Below are experts of layer 6 (counted from 0) of a mixture-of-experts language model. Rows are named router (the router's row for the expert), up (a neuron's input weights, with its number), down (a neuron's output weights, with its number) and show model dimensions 96-191. Each number is 200 + 20 x the weight over its row's rms, rounded and kept within 0 to 999.
After each expert's rows: "comes after" lists some tokens at least twice as common just before its tokens as in all text. This comes from a sample of Wikipedia text that the model never trained on. Tokens count by the router's weight.

# expert 19
router,213,171,176,217,229,196,172,182,215,184,195,195,196,178,237,197,197,202,183,197,220,188,186,180,221,195,186,191,227,205,168,159,196,173,203,219,181,191,217,198,191,186,195,196,202,196,206,176,225,225,222,202,211,223,193,200,183,171,206,219,207,196,189,218,185,240,205,217,215,192,203,201,187,210,195,205,197,160,240,208,220,224,189,216,227,195,199,231,242,204,209,173,207,228,216,210
up0,198,209,227,180,173,141,194,194,206,196,203,214,180,168,179,191,189,219,157,216,175,203,238,229,199,186,229,189,191,203,178,214,193,183,210,200,207,187,212,181,229,195,152,191,196,198,180,204,213,198,189,178,199,197,187,180,198,178,211,224,209,195,212,205,196,176,217,199,175,200,221,228,214,194,194,208,189,197,221,146,172,200,187,183,234,198,180,214,197,185,236,191,194,203,192,194
down0,209,182,190,203,203,199,183,198,224,241,205,157,205,204,165,239,198,183,164,209,212,198,201,207,193,209,236,186,193,194,188,207,168,214,238,176,199,158,220,178,192,203,205,201,192,191,191,242,211,190,161,179,180,175,197,217,179,197,203,204,190,200,201,185,210,198,215,199,208,197,206,215,178,209,186,202,176,186,179,205,203,208,209,194,218,184,176,174,222,222,229,180,192,197,186,215
up1,208,186,216,162,224,213,159,186,196,211,187,209,205,182,187,191,189,201,212,216,214,201,208,178,212,259,193,193,227,200,208,193,208,191,174,208,207,228,207,232,214,204,183,176,238,225,210,234,211,207,211,206,223,167,183,184,165,226,179,188,188,223,202,213,195,193,211,203,199,225,185,210,212,207,173,188,165,204,228,230,209,183,192,203,218,201,156,194,194,177,187,210,202,182,201,176
down1,198,205,216,192,190,232,197,218,221,222,205,206,214,202,188,208,211,214,198,214,222,216,201,189,200,195,254,222,226,195,187,197,190,192,199,185,220,182,207,215,205,197,206,189,174,204,220,193,201,209,215,218,241,229,226,184,208,198,216,209,180,209,225,206,154,195,172,220,210,224,157,215,203,210,210,168,212,220,202,181,190,200,190,207,197,218,180,175,195,199,173,160,161,158,206,179
up2,208,213,199,166,196,212,180,191,161,209,217,194,172,228,182,216,229,163,223,195,215,212,192,239,197,237,218,195,198,206,213,212,163,220,215,204,199,171,180,194,195,228,253,178,198,208,199,186,200,196,218,150,174,207,224,232,146,190,191,198,164,162,179,217,225,213,171,218,162,218,208,230,198,229,231,171,216,222,201,191,201,206,178,169,193,223,220,201,183,204,226,222,182,208,181,208
down2,201,204,164,196,174,225,203,261,176,207,223,197,193,184,175,202,188,237,197,195,237,204,202,180,230,229,182,213,158,181,200,199,173,178,159,174,207,179,242,179,181,205,216,165,175,208,231,194,193,172,227,182,202,233,175,218,175,209,215,208,185,202,184,209,185,225,194,235,158,218,173,176,176,206,208,199,160,210,217,211,219,234,193,187,194,197,199,210,202,199,203,196,205,210,182,227
up3,230,205,205,210,182,207,224,215,200,227,183,220,216,183,162,201,172,232,185,209,200,232,212,213,201,184,199,205,188,162,217,194,205,226,204,195,185,160,183,192,198,188,174,182,151,214,223,164,187,209,215,242,169,180,229,200,221,199,193,184,206,213,220,173,229,186,171,184,215,205,196,184,193,198,210,187,222,227,222,194,207,180,185,197,209,175,201,191,187,160,187,203,227,212,197,218
down3,199,183,202,208,211,229,169,227,180,162,204,201,250,191,199,228,208,180,186,182,212,211,179,227,217,198,193,205,209,210,232,216,248,196,185,176,211,216,177,168,228,171,215,223,185,191,214,218,203,187,179,235,211,187,190,170,174,203,206,240,210,212,187,183,203,171,170,218,215,201,191,179,182,198,198,226,172,230,201,206,207,231,211,199,242,179,212,190,202,209,192,198,204,224,222,166
up4,209,178,181,209,211,195,199,220,217,197,192,243,176,183,167,203,185,252,188,215,221,223,170,201,189,247,216,226,211,243,223,213,218,196,225,183,216,204,196,220,188,217,170,188,183,193,210,206,167,178,205,223,191,208,151,197,186,210,214,145,221,207,226,189,228,180,217,187,173,194,188,200,202,242,187,205,198,198,217,216,207,227,181,189,222,192,216,240,199,201,200,191,190,219,195,152
down4,162,183,201,219,193,245,196,207,229,187,212,190,229,195,199,228,213,205,214,205,213,249,186,212,222,186,214,183,192,220,219,187,169,202,212,199,177,229,209,165,171,185,153,179,217,185,209,197,199,176,221,207,188,194,186,188,211,257,215,197,192,201,202,204,198,216,219,174,175,185,191,212,204,187,207,226,204,251,194,177,188,173,163,228,216,193,190,189,245,230,193,177,184,181,199,200
comes after: " |", ":", ";", " of", " with", " for"

# expert 11
router,206,206,193,206,188,193,192,211,165,196,204,210,182,174,165,168,208,186,204,211,179,220,197,197,159,206,174,192,217,177,187,204,226,210,179,199,217,224,211,173,172,203,182,245,181,198,208,211,198,191,235,191,209,178,214,193,203,214,207,195,196,213,189,197,199,173,195,205,231,195,185,211,233,194,198,198,187,172,199,180,201,157,177,167,237,232,182,208,211,185,197,191,179,170,176,182
up0,228,209,190,161,243,233,179,198,194,202,199,196,184,206,212,191,195,219,200,190,217,215,185,204,202,192,191,208,190,225,200,210,197,178,220,219,224,199,199,196,205,204,212,223,176,206,178,195,203,210,212,185,182,195,207,251,173,223,188,227,188,195,215,201,207,170,190,206,210,195,213,224,201,225,238,223,194,209,202,185,222,187,180,232,222,226,213,174,212,189,200,243,222,188,214,211
down0,175,184,193,173,206,179,213,187,177,197,215,197,204,187,189,206,208,184,177,196,203,182,195,189,175,195,200,219,199,213,209,199,206,164,185,230,231,190,169,192,189,176,196,237,219,186,187,230,159,222,206,223,225,182,160,217,208,225,210,210,190,222,211,224,221,213,213,159,232,200,221,175,208,192,208,211,164,197,208,164,204,170,193,206,202,210,201,194,229,184,180,210,185,220,212,191
up1,240,221,190,200,206,193,181,201,188,178,168,198,201,209,227,218,221,192,199,199,171,227,185,212,207,226,203,194,199,209,216,209,178,186,185,177,204,214,209,218,199,189,181,182,193,226,235,232,223,176,223,211,166,213,211,174,177,192,186,220,178,190,210,216,221,179,195,251,186,186,200,198,207,220,176,203,160,201,223,227,203,210,221,179,221,209,212,199,193,206,191,248,200,201,230,166
down1,214,192,197,191,206,217,187,181,195,186,162,186,198,169,236,187,196,213,195,224,156,180,183,204,203,224,191,163,189,252,228,187,194,192,201,243,201,211,193,180,213,203,206,176,177,204,217,190,202,225,195,176,211,193,193,195,213,194,214,188,223,194,223,206,198,218,162,218,177,210,192,188,218,193,161,211,197,199,194,215,171,166,191,228,217,194,219,217,157,213,190,182,210,206,188,198
up2,201,212,228,177,199,178,161,218,207,204,226,218,196,187,199,196,201,215,189,224,169,187,255,194,213,229,195,152,190,200,203,224,201,168,214,206,231,226,234,199,201,218,169,175,185,184,240,223,234,198,222,242,184,189,208,190,197,168,219,211,149,214,202,204,213,201,228,202,186,212,212,200,201,182,222,202,209,221,183,215,192,192,206,207,224,197,190,216,208,170,212,201,187,231,217,174
down2,194,184,181,204,178,203,185,206,178,187,208,216,191,175,176,207,196,206,175,209,207,160,254,213,193,172,207,165,172,218,201,184,194,216,217,198,232,215,201,168,171,241,190,204,189,200,217,218,223,236,166,205,176,194,217,193,184,166,218,235,196,240,233,198,180,206,235,210,224,206,183,210,188,197,160,206,194,248,185,205,196,154,202,185,205,188,185,225,189,175,204,163,214,222,228,182
up3,217,207,214,197,213,174,192,200,188,185,202,199,167,207,178,179,152,178,201,203,224,214,180,185,204,175,218,201,219,220,219,222,209,185,192,204,220,204,176,198,233,199,217,215,156,185,227,163,237,197,227,191,175,182,205,211,182,213,170,198,194,196,209,191,205,195,219,191,188,187,242,225,238,216,207,154,210,251,175,192,205,174,199,167,174,233,214,217,225,187,190,202,217,221,205,200
down3,239,205,207,155,155,196,190,196,179,200,173,160,196,210,204,217,200,185,208,212,205,221,214,202,205,206,256,209,174,175,212,233,200,199,178,167,228,185,190,203,197,213,181,185,183,206,191,218,200,201,205,200,216,185,186,195,208,194,190,244,199,215,210,200,209,203,203,187,181,230,219,180,237,202,208,185,203,198,177,202,184,215,207,210,186,197,169,212,226,210,184,204,220,222,219,203
up4,195,195,174,179,215,179,179,206,201,197,200,231,221,202,192,202,196,196,182,187,189,186,234,178,161,219,192,179,238,205,198,199,216,233,190,210,185,194,191,210,211,209,175,219,211,160,208,179,233,184,200,180,216,224,189,187,201,181,181,237,192,188,187,163,187,191,206,225,228,185,224,203,179,232,200,221,192,216,214,217,194,195,167,234,173,187,206,229,211,216,210,192,205,245,211,196
down4,217,194,215,194,208,209,192,214,204,188,200,177,215,222,208,227,211,218,170,235,203,205,220,197,169,239,228,182,237,205,209,192,222,191,195,237,204,231,245,218,199,227,205,194,205,187,214,215,180,188,201,221,177,214,211,208,193,183,221,197,221,191,205,169,204,175,175,200,189,223,173,214,176,243,193,177,160,198,235,241,183,203,194,226,180,175,208,189,204,201,200,187,246,207,211,219
comes after: " the", " and", " a", " his", " The", " to"

# expert 2
router,220,184,230,210,197,232,204,205,199,214,224,223,150,222,167,219,214,190,146,183,198,205,234,175,174,204,201,188,175,173,167,182,201,198,183,209,194,186,217,183,201,184,194,174,200,174,224,209,220,170,184,217,206,228,180,205,171,170,201,185,181,200,212,212,193,170,189,226,190,185,208,178,204,241,168,212,195,195,211,187,224,212,219,203,179,175,211,227,180,190,192,190,217,203,213,210
up0,196,203,213,207,233,180,157,196,183,245,198,184,210,159,186,189,214,221,180,178,200,170,193,225,170,176,183,186,197,206,159,206,191,183,213,192,172,203,230,224,217,199,219,172,203,211,148,204,217,190,204,195,211,235,206,206,202,196,174,152,181,236,212,212,183,181,229,216,169,219,216,191,190,240,226,194,210,194,197,188,199,222,241,198,192,190,170,205,209,159,184,196,189,194,175,187
down0,183,148,180,206,193,192,192,235,210,226,210,173,185,201,197,170,188,219,219,188,222,213,153,219,176,163,177,212,224,224,217,195,214,170,209,182,218,209,212,236,190,222,200,183,151,215,185,202,188,161,191,201,200,159,190,212,210,189,204,233,184,199,210,190,167,169,218,181,163,196,195,200,200,212,170,240,191,207,195,182,202,198,179,184,177,176,204,189,215,192,173,218,169,209,187,207
up1,227,189,193,221,149,215,209,202,195,197,175,166,221,172,226,217,189,200,197,213,162,218,197,218,199,189,212,207,176,189,212,185,180,203,197,231,173,197,205,209,231,211,179,189,199,229,205,201,191,209,179,179,197,200,220,168,182,173,161,212,225,201,157,184,159,193,193,261,189,212,202,190,151,216,217,149,203,171,238,172,210,195,197,201,194,203,188,191,198,210,197,222,201,209,185,194
down1,205,217,226,206,234,208,214,229,214,219,212,220,203,212,188,193,197,200,190,205,206,228,193,195,192,211,225,220,182,203,233,160,211,176,182,187,210,187,202,212,186,200,204,167,190,194,193,230,184,191,232,198,226,210,212,210,183,245,223,206,154,209,219,164,222,185,199,206,204,205,242,183,212,203,193,167,219,188,186,182,214,215,220,180,214,198,213,205,196,184,210,222,189,202,185,213
up2,203,226,224,185,222,190,219,196,219,193,206,196,185,224,177,172,186,190,177,206,226,210,241,210,184,216,204,192,190,197,214,235,217,222,199,188,196,192,187,209,218,172,203,184,198,194,229,220,209,200,158,198,213,205,214,181,178,211,173,212,149,204,213,202,183,211,168,176,216,178,191,224,191,211,217,201,248,218,217,208,206,226,206,211,192,201,229,189,236,205,210,212,221,203,238,228
down2,209,189,184,188,170,198,237,202,245,166,201,207,173,218,196,181,217,203,208,193,211,210,201,189,165,217,214,219,199,181,224,180,202,216,181,207,236,189,219,200,212,169,179,209,232,182,219,223,206,211,207,240,206,202,221,185,206,237,193,217,207,213,194,201,219,209,218,224,206,214,193,211,204,189,189,213,186,201,199,195,198,195,209,228,181,198,182,214,217,177,197,220,198,197,234,200
up3,194,217,138,202,197,199,225,188,228,178,172,212,225,195,191,205,232,223,198,214,171,207,249,217,201,200,206,174,169,194,203,218,186,177,228,180,186,210,188,180,192,210,219,208,167,213,177,184,170,165,180,186,196,185,186,247,199,150,215,211,193,186,189,225,191,191,196,220,198,236,218,209,184,218,161,211,213,154,176,185,207,185,159,210,186,215,175,183,176,147,217,200,183,157,179,200
down3,208,169,190,197,204,160,219,221,199,197,164,196,215,200,178,151,237,180,193,189,200,200,201,233,177,224,212,166,215,218,184,212,187,240,194,187,215,207,219,193,207,216,200,219,183,194,206,190,166,211,223,183,209,182,191,176,177,202,240,244,196,208,217,221,213,202,183,208,232,220,244,220,203,223,169,203,205,227,231,223,196,163,188,198,204,201,191,189,210,190,200,199,183,201,248,180
up4,191,176,204,188,179,210,183,211,180,241,185,209,266,207,235,209,205,194,206,211,209,191,201,209,205,234,208,191,205,193,209,221,187,185,221,186,208,180,194,202,196,213,188,203,173,201,183,157,195,198,179,221,159,196,218,243,209,228,211,189,183,209,211,215,181,215,194,179,209,216,213,202,160,188,227,191,199,225,229,203,201,224,207,182,205,199,184,189,223,176,241,186,202,167,227,185
down4,218,192,196,189,239,172,211,200,195,240,195,211,207,243,218,193,218,224,235,173,181,207,182,194,189,192,218,217,228,231,191,233,206,213,238,187,215,256,192,205,200,185,163,185,223,210,201,167,185,210,193,195,241,177,206,192,222,235,199,221,204,204,163,210,219,204,177,182,230,225,210,221,212,180,216,213,180,203,172,219,189,226,199,179,160,206,199,181,177,216,207,243,185,205,189,234
comes after: ",", "19", " 18", " in", ":", "–"

# expert 10
router,217,219,218,213,247,221,200,167,174,224,206,177,214,182,243,167,183,206,210,221,188,171,208,223,212,182,198,182,221,187,182,204,222,220,199,206,182,202,179,185,198,219,200,204,190,171,191,207,223,202,208,185,190,180,210,206,198,163,200,198,208,210,186,190,235,211,214,229,198,200,215,248,206,204,202,202,181,224,213,193,227,213,192,192,215,203,197,227,218,187,201,190,180,161,196,206
up0,211,216,213,228,136,216,183,199,207,216,204,228,156,221,192,218,186,202,210,228,225,197,218,208,190,200,201,176,200,147,198,199,172,227,208,215,191,197,192,205,237,203,205,173,168,184,180,152,241,204,196,219,188,225,201,217,192,217,203,194,203,214,201,223,194,195,198,209,199,214,215,216,205,193,187,198,204,222,193,211,228,187,240,210,216,193,211,178,184,230,199,198,188,210,182,208
down0,204,238,215,182,198,196,156,220,192,197,196,191,210,197,192,181,189,171,234,197,235,205,174,173,208,174,220,219,208,202,218,190,187,197,218,194,185,212,139,205,189,196,167,159,173,185,224,197,233,186,212,223,202,195,194,178,162,204,200,207,189,169,200,194,174,199,178,200,188,223,187,165,229,223,207,189,236,182,212,193,195,166,181,202,203,192,154,154,210,206,196,181,181,176,204,202
up1,217,180,226,225,174,168,200,196,204,196,183,211,200,205,214,176,201,205,198,189,205,203,243,211,194,225,220,220,212,150,191,206,222,199,222,196,206,205,197,227,176,216,145,217,138,200,226,199,221,209,224,227,208,188,197,173,192,177,232,172,221,229,191,206,190,223,175,241,193,179,193,202,233,199,176,190,198,242,190,185,205,210,217,202,206,202,182,217,216,194,211,237,207,214,182,178
down1,187,140,264,229,195,190,188,196,218,213,199,172,200,192,178,187,209,192,205,200,231,196,178,245,201,181,218,184,207,202,216,188,218,212,212,189,207,201,193,200,219,204,199,217,186,207,195,214,182,199,173,196,181,193,184,212,192,168,187,212,232,234,213,195,186,195,181,202,172,223,183,207,209,199,197,200,218,201,164,219,164,216,205,161,192,177,222,196,189,199,206,208,216,229,206,197
up2,206,229,213,204,228,167,216,211,217,206,220,201,207,215,181,210,220,219,189,180,166,184,219,192,180,219,185,226,200,190,185,222,204,204,188,247,195,195,201,208,178,240,210,182,216,216,228,192,186,179,184,170,217,205,191,200,210,208,209,208,228,155,221,215,161,197,206,222,194,171,226,211,171,196,190,161,195,198,207,196,199,178,185,174,197,215,194,213,190,165,203,222,177,159,208,195
down2,184,208,223,207,181,183,210,196,165,191,220,162,206,234,195,213,205,218,206,161,238,176,203,167,199,242,204,198,193,220,211,212,211,189,206,198,168,176,217,209,186,196,195,213,180,189,203,232,196,190,213,192,180,202,194,196,223,197,190,214,214,199,202,259,244,225,243,239,231,187,220,238,169,214,191,203,216,250,192,231,189,205,211,195,219,175,200,202,216,198,177,194,182,202,223,173
up3,209,203,183,183,206,207,206,208,211,202,165,215,211,247,190,198,195,202,192,187,222,211,211,197,166,169,187,213,169,180,196,182,182,183,197,186,199,169,213,223,200,211,218,214,223,195,229,226,236,186,218,203,213,191,197,189,191,196,165,213,178,192,199,182,207,215,191,218,188,245,213,224,187,195,160,225,207,168,176,221,209,217,155,200,171,193,222,226,200,201,223,194,196,175,195,199
down3,186,218,209,220,167,182,187,216,190,217,161,174,227,211,186,189,185,223,204,204,211,174,210,199,216,204,197,201,210,166,202,211,174,210,189,218,205,223,181,224,223,204,194,209,204,172,253,203,227,203,176,196,238,209,215,184,180,198,201,215,195,216,208,197,213,219,183,230,232,208,203,171,200,180,217,198,199,237,217,161,189,203,213,250,178,252,198,201,191,183,193,232,205,202,243,199
up4,201,201,202,185,183,191,178,199,181,202,197,217,193,208,219,176,184,232,186,210,231,205,225,214,205,213,207,196,157,197,187,225,224,175,193,211,195,196,241,209,195,169,212,184,222,238,259,243,181,187,175,186,218,220,166,206,204,173,210,177,195,184,230,204,192,209,240,215,177,186,177,167,202,221,204,202,222,205,204,223,207,227,206,190,196,193,173,204,211,201,233,214,214,210,190,173
down4,187,200,187,198,230,192,158,205,170,215,220,210,213,198,163,222,196,200,191,179,186,176,226,234,221,168,203,193,199,196,179,178,158,242,185,197,174,204,216,170,189,193,194,204,244,189,152,179,213,210,203,221,222,170,194,201,224,200,197,202,181,195,216,183,179,196,222,168,178,195,215,221,171,219,205,217,217,183,153,190,179,196,173,214,196,176,177,224,245,206,195,213,184,196,211,220
comes after: "=", " a", "-", " the", " (", "\n\n"

# expert 18
router,230,178,208,182,199,185,173,204,129,206,199,178,201,214,202,193,188,181,202,226,199,177,234,217,172,205,184,185,200,211,206,210,213,199,209,208,192,209,236,225,204,195,193,203,227,167,211,193,207,156,190,200,210,233,197,227,165,198,187,189,191,208,197,179,205,191,214,224,194,176,194,213,218,216,220,198,220,196,210,174,233,202,233,177,224,196,222,259,203,158,233,176,230,202,216,192
up0,230,220,204,201,202,209,187,207,213,192,245,229,213,196,215,184,216,213,176,209,164,209,209,183,166,153,148,199,193,157,203,173,208,176,217,166,155,209,204,232,200,225,176,203,199,190,222,173,183,220,170,244,221,202,217,199,220,173,198,184,212,233,199,177,198,202,216,182,218,238,214,176,197,166,176,177,205,178,204,213,203,202,242,204,216,199,208,152,210,185,178,202,205,180,200,230
down0,214,196,165,214,223,172,197,201,205,199,256,226,170,196,223,221,233,219,170,191,248,218,168,219,210,209,201,190,222,174,171,226,235,193,228,174,217,212,236,195,212,161,200,172,166,202,197,195,163,182,207,201,208,181,212,196,155,168,204,213,214,197,200,193,188,217,211,220,234,190,236,171,219,197,198,185,217,165,228,233,196,202,180,189,190,196,187,181,207,212,218,192,213,241,184,177
up1,191,169,193,227,205,229,209,195,190,198,183,206,218,181,228,199,214,198,194,211,193,200,155,205,194,188,201,191,207,216,165,215,199,211,224,235,178,213,208,178,172,179,190,194,222,191,167,265,220,205,192,209,184,212,170,211,194,184,204,192,206,187,224,174,219,209,209,205,204,239,187,184,163,195,213,211,213,195,222,184,176,179,200,220,164,195,196,189,233,161,194,240,235,146,201,147
down1,207,217,179,194,196,159,205,213,251,208,181,215,202,192,217,166,207,178,163,222,176,186,213,200,197,191,196,192,204,188,197,230,197,184,215,204,204,158,228,170,214,223,212,220,184,190,194,240,219,201,173,215,216,212,202,211,201,197,229,183,178,170,186,203,150,244,201,197,216,200,161,207,185,167,193,185,247,194,210,206,168,194,179,194,193,192,193,185,203,208,205,230,200,185,210,201
up2,201,231,216,241,204,208,218,186,206,194,206,245,186,184,172,167,184,193,197,198,216,205,209,201,182,221,172,203,194,190,194,206,220,213,210,171,218,208,203,229,222,199,214,226,149,184,219,228,191,224,185,188,197,182,173,160,221,182,237,215,207,180,203,185,196,219,205,190,239,221,179,175,209,198,198,229,208,202,215,218,205,209,207,171,201,202,203,193,187,196,191,222,169,198,192,180
down2,206,212,202,184,187,200,208,204,169,178,213,220,203,193,157,164,186,222,207,193,227,213,207,202,179,194,205,229,224,208,200,219,183,200,243,190,187,199,204,199,184,193,198,204,195,166,238,235,201,198,215,190,198,192,171,190,204,196,197,247,211,183,218,195,208,192,233,192,203,206,226,195,207,220,188,201,209,186,206,226,187,195,212,205,177,193,211,180,218,200,244,221,205,221,167,223
up3,198,188,180,182,205,220,175,211,201,220,185,202,212,202,201,219,191,208,164,203,197,167,209,202,224,218,229,199,167,165,197,184,185,194,201,203,167,199,220,144,178,186,191,191,213,219,230,205,171,181,180,187,214,226,227,211,203,218,184,192,173,223,171,201,169,208,194,205,211,189,201,162,206,221,184,198,203,202,215,187,178,196,225,192,241,189,169,184,206,221,202,177,202,196,185,161
down3,219,167,199,180,179,211,182,160,234,209,215,245,208,184,202,216,173,189,232,214,186,202,196,194,238,204,189,173,214,224,240,176,191,165,181,221,201,212,232,201,199,200,196,200,137,207,217,146,219,237,216,207,188,205,181,197,177,199,201,180,177,204,190,192,199,212,229,203,200,226,180,181,195,204,196,205,202,209,204,190,254,205,197,189,166,222,201,212,199,225,210,158,162,198,207,200
up4,198,183,216,194,217,216,223,193,250,244,191,226,210,167,199,168,200,224,179,194,234,183,197,216,198,194,208,146,213,214,191,243,168,182,184,203,203,182,191,173,224,188,219,246,213,208,204,215,206,205,221,181,170,210,189,184,224,194,197,203,160,218,188,214,221,188,194,188,231,256,215,193,202,213,186,198,207,186,192,197,165,214,218,213,226,214,209,156,215,195,161,174,207,195,209,202
down4,199,184,212,204,212,217,221,200,196,176,196,215,216,186,190,192,197,232,198,162,202,215,218,163,173,218,218,207,198,228,188,215,201,201,154,200,168,211,190,169,221,222,210,239,207,177,200,248,227,163,220,152,194,204,206,185,212,218,172,194,221,198,181,219,215,221,153,217,196,179,218,181,209,172,215,179,201,193,234,209,240,194,220,218,228,210,189,195,228,174,194,192,192,213,207,195
comes after: "=", ".", " =", "s", " No", " 0"

# expert 9
router,208,214,207,180,213,169,193,207,202,184,190,218,182,184,194,164,209,178,162,236,211,194,200,169,169,220,214,237,249,185,183,216,189,184,161,212,193,160,178,188,219,194,183,205,201,208,214,186,180,194,190,186,176,200,205,244,184,219,175,194,206,178,210,191,177,225,217,219,198,166,209,218,208,198,199,146,217,210,206,188,219,180,193,194,171,209,199,223,218,195,214,204,240,198,210,225
up0,202,214,228,163,214,183,222,194,188,189,210,236,190,245,237,181,190,171,218,181,214,183,188,194,205,218,180,157,196,188,201,243,168,220,230,213,224,194,214,191,195,237,194,194,150,180,203,222,194,209,241,199,188,196,226,232,188,180,186,179,190,221,193,201,207,180,183,159,227,217,211,175,201,191,228,212,234,221,199,178,175,203,163,180,178,173,228,196,169,205,232,204,206,186,208,186
down0,187,164,171,233,206,144,209,194,267,159,176,192,211,188,209,239,204,201,181,200,197,194,189,189,173,234,209,194,163,215,212,190,189,163,184,165,206,216,188,191,131,170,207,217,164,245,218,211,229,211,207,195,195,201,209,202,160,201,207,193,185,216,164,214,205,221,182,211,171,214,192,218,214,197,214,216,177,210,197,217,183,178,212,197,203,203,190,213,181,230,203,208,219,201,206,179
up1,224,195,189,163,205,190,221,172,190,217,208,208,219,193,209,209,178,188,222,208,191,154,227,187,235,184,182,198,250,227,179,208,183,197,163,217,166,203,185,229,183,206,201,186,168,210,198,237,221,210,197,197,202,202,223,239,205,161,184,212,209,193,223,154,222,206,194,217,170,194,161,180,178,187,196,194,179,200,234,214,162,189,184,234,209,230,203,198,209,172,197,190,199,186,176,189
down1,198,214,216,167,191,192,175,183,185,198,201,199,226,182,178,227,198,186,211,195,179,201,198,202,214,198,209,176,204,202,186,227,207,207,170,210,213,227,188,202,197,198,202,185,205,184,188,228,235,183,219,195,188,216,187,225,198,193,185,204,202,170,213,166,185,146,182,172,199,186,203,206,215,200,216,236,163,219,220,161,192,243,219,217,224,207,242,205,241,217,187,184,204,189,197,223
up2,201,195,176,223,181,193,228,147,221,202,172,214,210,220,215,209,193,160,191,229,221,233,176,205,201,225,180,176,214,222,192,207,210,212,189,211,150,198,181,234,199,208,213,208,212,181,216,201,196,203,229,161,207,202,203,240,207,205,200,200,160,221,215,203,202,233,214,234,217,179,190,171,229,211,185,167,179,180,191,208,186,211,203,204,208,206,220,225,185,211,181,175,217,188,202,226
down2,210,205,236,237,170,195,245,176,224,180,202,198,216,233,171,226,196,183,193,246,202,210,205,207,173,199,241,196,255,215,178,175,176,209,207,198,194,233,201,175,199,213,200,219,220,186,179,171,175,215,227,189,233,188,181,206,187,192,198,215,174,196,213,239,197,189,193,202,197,147,208,185,202,176,232,207,168,170,220,174,151,182,210,180,184,205,190,197,202,241,204,194,180,185,215,172
up3,198,171,160,216,218,178,213,172,175,226,228,209,192,174,192,166,199,198,194,195,199,197,186,179,231,184,208,211,192,193,197,188,191,178,196,211,191,207,226,200,182,200,211,214,180,148,182,215,180,173,223,207,209,198,228,178,209,182,216,187,176,189,204,208,153,202,214,184,187,215,218,186,216,212,171,204,241,166,226,217,222,217,205,185,212,173,208,203,214,158,214,209,211,206,172,161
down3,163,220,204,218,204,201,229,193,189,209,201,200,184,188,189,228,177,150,182,209,183,224,208,155,215,181,194,214,193,184,196,146,216,210,178,212,207,172,224,210,250,200,203,232,180,196,184,200,173,184,224,216,200,193,149,178,170,197,191,227,186,198,217,206,212,189,183,180,210,232,210,234,203,206,171,199,195,211,189,199,213,171,233,224,195,217,213,231,200,204,225,173,206,186,196,200
up4,215,186,186,215,190,166,158,242,201,188,173,196,217,216,203,185,151,215,170,187,146,227,206,213,188,214,142,198,224,214,182,205,181,217,190,187,218,192,219,224,201,235,181,213,203,185,249,227,187,214,200,213,220,205,203,163,174,194,201,189,225,217,208,192,230,192,183,206,227,215,196,207,167,191,199,187,188,215,196,161,235,203,193,197,223,177,190,195,208,236,223,203,215,228,222,195
down4,218,203,177,190,180,209,229,202,179,180,202,184,239,179,205,217,189,206,198,218,188,183,220,207,204,211,199,193,185,205,194,208,210,192,187,246,212,196,208,225,172,228,200,212,174,170,195,195,199,215,179,204,210,221,179,226,191,184,194,216,222,199,241,188,202,193,182,230,210,207,194,207,197,187,201,176,180,194,212,228,199,191,186,196,174,214,215,208,200,207,196,192,215,182,178,213
comes after: " |", ",", "-", ":", " of", " in"